Experts of a small language model: 54.4M parameters, 2 picks a token.
Below are experts of layer 10 (counted from 0) of a mixture-of-experts language model. Rows are named router (the router's row for the expert), gate (a neuron's input weights, with its number), up (a neuron's input weights, with its number), down (a neuron's output weights, with its number) and show model dimensions 0-79. Each number is 50 + 12 x the weight over its row's rms, rounded and kept within 0 to 99.
After each expert's rows: a language model's description of what the expert responds to; "raises" lists some tokens whose logits its average output raises strongly, later layers aside. This comes from a sample of Wikipedia text that the model never trained on.

# expert 9
router:50 51 44 52 61 51 44 62 62 32 40 49 56 54 24 56 49 63 68 44 65 63 59 43 69 54 43 58 37 33 50 36 62 42 70 45 68 46 23 59 39 69 44 42 61 27 52 68 30 29 60 38 55 32 54 52 46 41 35 39 26 26 55 47 67 52 57 50 62 56 52 36 60 62 68 43 57 45 41 49
gate0:46 42 32 54 47 33 56 59 59 28 57 45 39 57 51 51 45 65 57 57 64 64 84 45 37 39 42 58 38 46 56 33 44 39 58 55 37 37 39 68 54 68 46 41 63 18 63 53 65 27 35 42 44 57 46 46 64 51 69 53 51 68 44 38 45 36 48 55 73 43 38 52 64 55 53 58 58 37 25 43
up0:50 52 62 42 60 50 40 60 50 59 23 45 59 54 45 58 49 35 42 31 66 50 75 36 53 49 24 56 57 58 59 44 48 48 50 30 58 18 35 53 49 37 76 55 15 71 39 38 28 47 68 50 50 50 41 65 68 63 64 55 77 39 53 45 57 39 47 68 56 63 44 56 52 53 60 49 40 51 38 38
down0:90 53 46 19 56 43 81 41 46 34 60 43 55 41 41 77 64 31 68 60 43 55 36 19 43 60 40 49 53 48 66 42 52 40 53 31 52 53 40 26 47 51 55 27 46 61 38 48 58 52 27 75 52 52 38 48 52 43 72 43 58 47 29 55 72 54 46 59 27 64 49 45 48 53 53 49 73 47 45 61
What it handles: Mostly and, commas and sentence-initial He/She in biographies, plus career verbs like attended, graduated, studied, worked.
raises: "a ", "the ", "an ", "was ", "is "

# expert 15
router:59 43 58 49 39 52 40 48 44 50 63 44 62 66 46 55 42 33 54 48 59 52 49 43 46 58 54 56 37 66 44 53 78 43 77 66 72 47 65 61 54 59 43 41 59 24 68 57 34 40 40 40 45 31 58 55 31 48 39 43 42 50 60 46 55 52 33 44 59 65 32 53 55 47 72 58 61 50 40 51
gate0:51 53 45 60 52 41 33 38 49 58 52 66 44 60 46 59 35 56 38 38 72 34 53 52 67 45 40 60 49 39 47 47 22 46 47 64 50 51 34 55 45 43 44 59 65 27 67 50 55 26 35 39 56 37 43 54 14 60 56 24 60 81 70 50 52 29 50 57 57 47 62 33 65 48 47 63 44 64 40 47
up0:25 43 34 64 43 37 65 50 70 77 33 40 51 49 36 26 61 47 49 29 45 46 60 57 56 31 68 52 61 70 53 58 52 55 50 55 32 47 63 38 60 65 59 24 51 55 68 57 35 59 33 38 53 40 45 65 58 34 48 43 58 67 50 48 45 44 29 34 42 35 66 45 54 49 49 48 37 47 36 83
down0:41 55 44 63 39 35 55 53 73 31 59 46 58 39 47 60 32 41 50 27 34 58 27 49 46 51 69 45 55 52 39 41 50 29 52 53 43 73 37 49 55 71 45 37 39 54 49 37 44 59 42 44 75 37 39 36 82 42 61 34 72 56 53 53 69 36 46 62 57 57 50 44 52 49 43 42 51 67 53 36
What it handles: Head nouns and ordinals after a/the, often before of or in, such as village, leader, role, player, first, part.
raises: "of ", "and ", "from ", "remaining "

# expert 13
router:57 61 41 46 43 65 43 67 53 36 55 35 64 61 42 63 52 52 50 32 63 47 53 53 65 62 29 54 42 50 52 61 61 41 78 41 61 69 38 73 35 50 47 54 53 54 51 76 34 52 54 38 54 19 53 68 35 45 39 36 42 34 60 62 60 39 50 52 66 35 38 60 54 45 55 41 58 59 27 57
gate0:38 59 72 41 59 59 60 43 39 60 39 37 49 50 53 43 56 46 58 40 52 39 61 45 65 34 41 57 37 65 70 54 76 73 54 55 70 61 41 53 45 37 40 52 58 45 43 45 38 66 62 37 21 54 52 42 49 49 68 61 44 51 47 51 46 59 61 50 44 52 47 41 49 51 73 53 57 60 44 44
up0:26 54 64 54 48 74 63 38 40 64 50 45 51 37 42 45 50 43 59 36 27 53 62 56 39 55 30 63 44 68 41 57 50 60 56 40 43 52 50 44 37 26 44 43 47 64 58 33 50 48 57 35 26 38 59 41 44 62 69 63 48 33 52 45 31 63 47 38 55 49 47 45 51 45 61 59 53 42 70 50
down0:46 50 53 61 40 45 52 43 53 58 76 40 68 53 63 41 66 56 19 67 62 62 54 54 45 47 54 36 40 35 43 44 58 31 34 28 39 52 50 63 52 38 46 31 56 60 47 69 46 48 35 49 63 48 50 62 46 40 59 51 39 41 70 55 40 36 57 60 58 44 59 67 46 60 71 56 48 35 49 63
What it handles: First pieces of years such as 199, 201, 187 after "in" or "(", plus the articles a, an, A.
raises: "0", "2", "3", "4", "1", "7"

# expert 4
router:35 43 55 63 45 20 39 58 41 50 55 59 70 63 28 51 36 40 63 36 59 53 43 58 54 48 25 36 45 52 45 46 57 48 79 41 76 41 28 53 34 65 61 44 42 49 56 61 55 43 52 53 65 22 52 61 52 19 51 38 48 38 53 56 73 67 50 37 65 48 48 51 63 53 49 51 68 53 40 48
gate0:37 52 42 51 60 32 30 43 64 49 59 54 64 49 42 46 54 52 38 39 47 21 29 44 37 60 75 49 49 43 61 54 46 56 71 28 45 65 42 72 40 55 77 42 58 30 46 50 55 27 31 53 51 40 45 50 55 36 40 51 52 55 66 47 54 48 53 63 40 41 54 56 45 56 45 47 42 36 70 32
up0:54 63 53 52 31 52 42 39 41 55 40 44 25 50 32 27 33 41 49 54 59 63 58 43 50 37 34 35 52 52 30 41 57 40 27 59 42 35 40 45 36 41 39 63 47 54 57 44 74 41 50 42 62 50 38 67 48 66 69 56 52 46 56 58 61 68 46 58 64 50 64 64 61 42 67 44 43 32 43 52
down0:33 59 68 50 44 68 51 51 55 36 42 53 40 49 41 62 52 75 54 61 46 43 76 51 30 32 60 59 47 34 41 67 58 43 51 45 27 66 51 40 54 37 46 40 33 65 57 54 45 41 30 70 58 70 57 39 33 39 57 70 36 64 45 51 67 69 58 49 53 57 46 35 76 52 51 59 62 47 45 39
What it handles: Pipe separators in results and standings tables full of scores, plus match verbs like scored, defeated, finished and semicolons in release lists.
raises: " ", "2", "3", "1"

# expert 25
router:42 47 43 62 44 43 52 56 53 52 63 58 62 50 43 51 53 43 61 40 50 56 43 52 49 42 22 43 32 62 52 59 64 32 66 38 54 49 22 58 45 67 64 48 33 57 41 60 39 41 50 48 49 29 59 54 46 29 44 55 34 50 48 53 69 53 27 59 62 44 44 51 49 54 66 44 70 55 56 37
gate0:33 65 50 52 76 73 47 35 66 52 48 66 59 52 29 43 56 35 40 51 53 48 53 62 30 46 50 45 42 63 41 77 44 60 32 56 43 62 61 28 32 53 44 41 35 36 60 51 51 51 49 57 26 54 53 54 41 42 51 60 43 62 52 54 61 65 74 41 52 49 55 62 58 60 52 44 52 42 48 37
up0:56 48 41 48 50 60 55 40 52 46 63 34 32 38 63 34 57 41 44 55 37 35 43 40 67 69 65 23 37 61 55 41 48 32 62 49 56 75 77 44 64 51 68 53 36 63 87 32 47 57 56 44 35 37 59 42 38 50 48 39 49 39 81 40 34 56 58 61 26 39 75 50 25 54 43 57 54 58 36 45
down0:55 53 58 37 52 37 26 42 68 62 29 33 75 59 49 38 61 49 55 43 40 50 32 24 33 55 45 38 47 50 61 47 52 52 64 50 57 57 51 77 31 59 63 55 49 86 52 52 56 64 63 55 46 54 70 66 46 37 46 56 40 49 65 47 57 36 40 44 62 52 39 57 49 76 66 38 45 36 42 47
What it handles: Apostrophes in possessives and contractions, coordinate prime symbols, and line-start dashes in infobox lists such as "- College:".
raises: "s ", "s", "er ", " ", "ation ", "| "

# expert 31
router:32 59 47 54 38 48 51 34 61 52 53 42 53 52 52 73 47 35 54 53 42 57 42 44 66 63 30 57 38 52 48 53 50 43 74 45 68 24 46 67 47 63 40 49 50 34 61 52 44 59 38 35 69 31 63 52 52 11 26 58 45 24 30 58 75 59 29 45 58 46 25 41 57 50 37 47 66 53 29 43
gate0:57 40 60 70 50 65 39 69 77 17 54 72 31 53 53 58 65 38 72 58 34 59 49 66 54 45 33 60 46 42 48 53 36 75 50 47 75 58 60 31 73 41 23 44 41 32 56 60 50 53 43 42 37 62 67 53 40 30 45 46 47 40 41 58 44 46 54 50 76 52 42 42 54 61 62 43 45 66 44 39
up0:27 41 45 68 49 49 55 83 23 31 49 62 61 52 43 44 57 65 55 72 41 49 50 28 63 68 46 36 50 39 61 47 52 60 42 35 50 46 47 64 50 45 49 32 39 55 40 32 52 33 43 52 42 45 52 83 28 36 52 41 45 22 25 38 45 43 47 61 45 61 39 53 56 51 67 36 58 60 58 34
down0:62 55 31 23 46 58 46 38 56 46 52 59 69 43 51 56 53 37 39 61 42 38 39 58 52 15 42 50 46 37 50 53 57 55 53 49 34 26 65 45 54 40 10 52 44 63 48 46 48 56 48 43 25 37 48 52 52 32 44 57 39 33 42 64 44 61 41 59 64 50 50 33 60 46 44 47 37 50 40 54
What it handles: Line breaks, section heading markers like == See also ==, list bullets and table pipes that mark document structure.
raises: "- ", "| ", "Reg"

# expert 30
router:53 50 49 67 59 55 38 47 52 53 44 44 67 54 36 45 55 43 56 59 51 66 44 53 40 56 33 53 43 60 39 44 65 31 66 53 61 57 15 70 46 67 36 54 39 32 72 52 44 49 54 37 55 37 53 69 60 16 32 55 56 51 56 52 56 70 38 46 67 41 44 57 51 39 36 33 60 46 44 45
gate0:47 39 72 43 47 46 54 24 35 50 66 58 68 70 51 48 43 37 44 59 26 35 50 42 56 51 37 38 40 78 37 42 43 55 58 44 55 47 66 53 61 43 49 57 61 68 52 40 58 55 51 34 54 60 77 53 43 42 56 61 45 47 50 51 42 53 70 71 51 48 68 66 31 59 45 51 39 73 56 40
up0:47 32 35 58 54 55 53 62 33 56 46 38 33 53 49 34 53 55 55 27 48 54 23 47 40 51 60 49 31 19 39 59 65 22 74 53 50 64 63 48 43 75 57 40 55 44 66 60 55 35 27 35 40 56 36 49 56 57 55 50 53 45 45 40 47 53 58 54 44 54 38 55 60 39 69 79 66 42 45 30
down0:63 62 40 61 64 38 45 18 52 37 70 49 50 47 52 69 38 51 42 57 47 65 56 65 43 58 32 56 35 75 69 52 58 40 63 71 49 61 50 35 32 54 58 46 54 39 49 48 53 43 50 48 45 38 64 58 40 49 58 61 52 70 72 46 57 44 51 40 60 64 37 51 58 54 43 57 59 41 53 64
What it handles: Function words and verb endings inside running clauses, such as that, as, which, when, because, keeps, maintains, be.
raises: "the ", "a ", "it ", "their ", "his "

# expert 18
router:54 53 52 55 49 24 44 63 51 53 45 52 65 55 29 41 39 53 67 56 54 48 42 52 52 48 24 63 30 56 63 41 46 36 65 42 65 62 41 51 49 65 56 38 26 47 72 62 41 42 54 41 63 27 61 51 49 29 38 35 60 42 63 49 85 63 44 50 55 60 28 59 59 60 53 66 51 47 46 46
gate0:65 76 45 62 49 54 68 35 30 35 56 36 59 65 63 55 27 64 32 37 47 49 40 49 44 52 66 72 56 45 50 53 62 70 64 55 51 69 52 67 64 57 44 47 55 50 64 53 33 67 62 63 36 43 44 29 69 27 26 44 55 36 57 43 43 43 49 60 61 42 70 54 33 27 46 59 66 82 50 47
up0:67 51 49 57 41 48 48 43 27 48 33 57 54 50 50 42 44 50 45 68 75 49 41 49 45 56 38 44 51 44 61 57 46 56 55 58 56 40 40 46 59 61 38 64 36 43 30 43 46 59 66 48 64 65 28 48 49 42 33 33 59 42 48 50 28 61 55 24 61 52 35 41 58 38 45 42 82 53 31 38
down0:49 62 48 65 43 64 49 54 42 44 37 40 50 51 51 64 62 69 52 39 61 65 30 49 56 59 70 62 62 35 62 54 54 55 43 53 58 48 56 62 68 41 49 52 80 44 76 58 63 57 49 64 38 66 60 55 65 62 54 53 51 51 42 35 64 40 30 46 63 56 54 48 47 46 35 50 49 62 46 54
What it handles: Sentence-ending periods, paragraph and line breaks, table pipes and clause openers like because, although, where, When.
raises: "In ", "The ", "On ", "As ", "After ", "There "

# expert 10
router:45 65 54 73 49 52 42 36 54 39 54 50 49 66 38 48 41 38 63 45 63 43 44 49 56 43 49 52 42 53 67 63 62 42 85 48 72 51 54 65 47 61 57 43 38 47 70 67 48 57 40 52 40 51 62 69 43 31 33 47 49 54 68 35 64 48 44 49 56 43 34 47 53 56 67 45 55 41 40 47
gate0:69 38 59 53 39 51 44 48 69 27 51 53 53 36 57 51 24 52 73 48 65 55 40 63 43 46 27 21 88 27 48 57 65 49 55 40 39 47 48 44 38 47 53 39 40 48 44 74 34 42 46 49 37 41 46 48 67 50 40 41 41 46 48 35 43 79 43 33 68 55 29 51 64 33 54 44 60 55 59 50
up0:31 64 51 47 54 49 63 73 50 48 78 38 63 60 39 60 66 58 62 57 54 52 43 46 56 46 53 60 10 80 59 52 34 55 63 48 58 52 65 73 66 55 26 65 41 45 50 32 60 46 28 34 50 46 40 66 57 52 50 45 54 50 50 47 59 50 63 64 36 63 40 55 47 47 74 44 56 56 26 55
down0:55 55 42 47 25 56 65 46 31 63 64 60 51 56 47 48 57 53 62 47 43 71 33 51 44 29 38 52 06 73 54 40 45 40 44 48 43 45 56 58 44 55 61 60 46 66 51 22 63 46 40 44 64 61 36 46 52 38 33 36 53 46 66 24 37 65 46 52 30 33 25 46 55 45 50 49 52 74 58 51
What it handles: Suffix pieces ending abstract nouns, such as -ation, -ment, -ity, plus topic nouns after "the" or "a" like music, film, influence.
raises: "and ", "(", "in ", "by ", "to ", "on "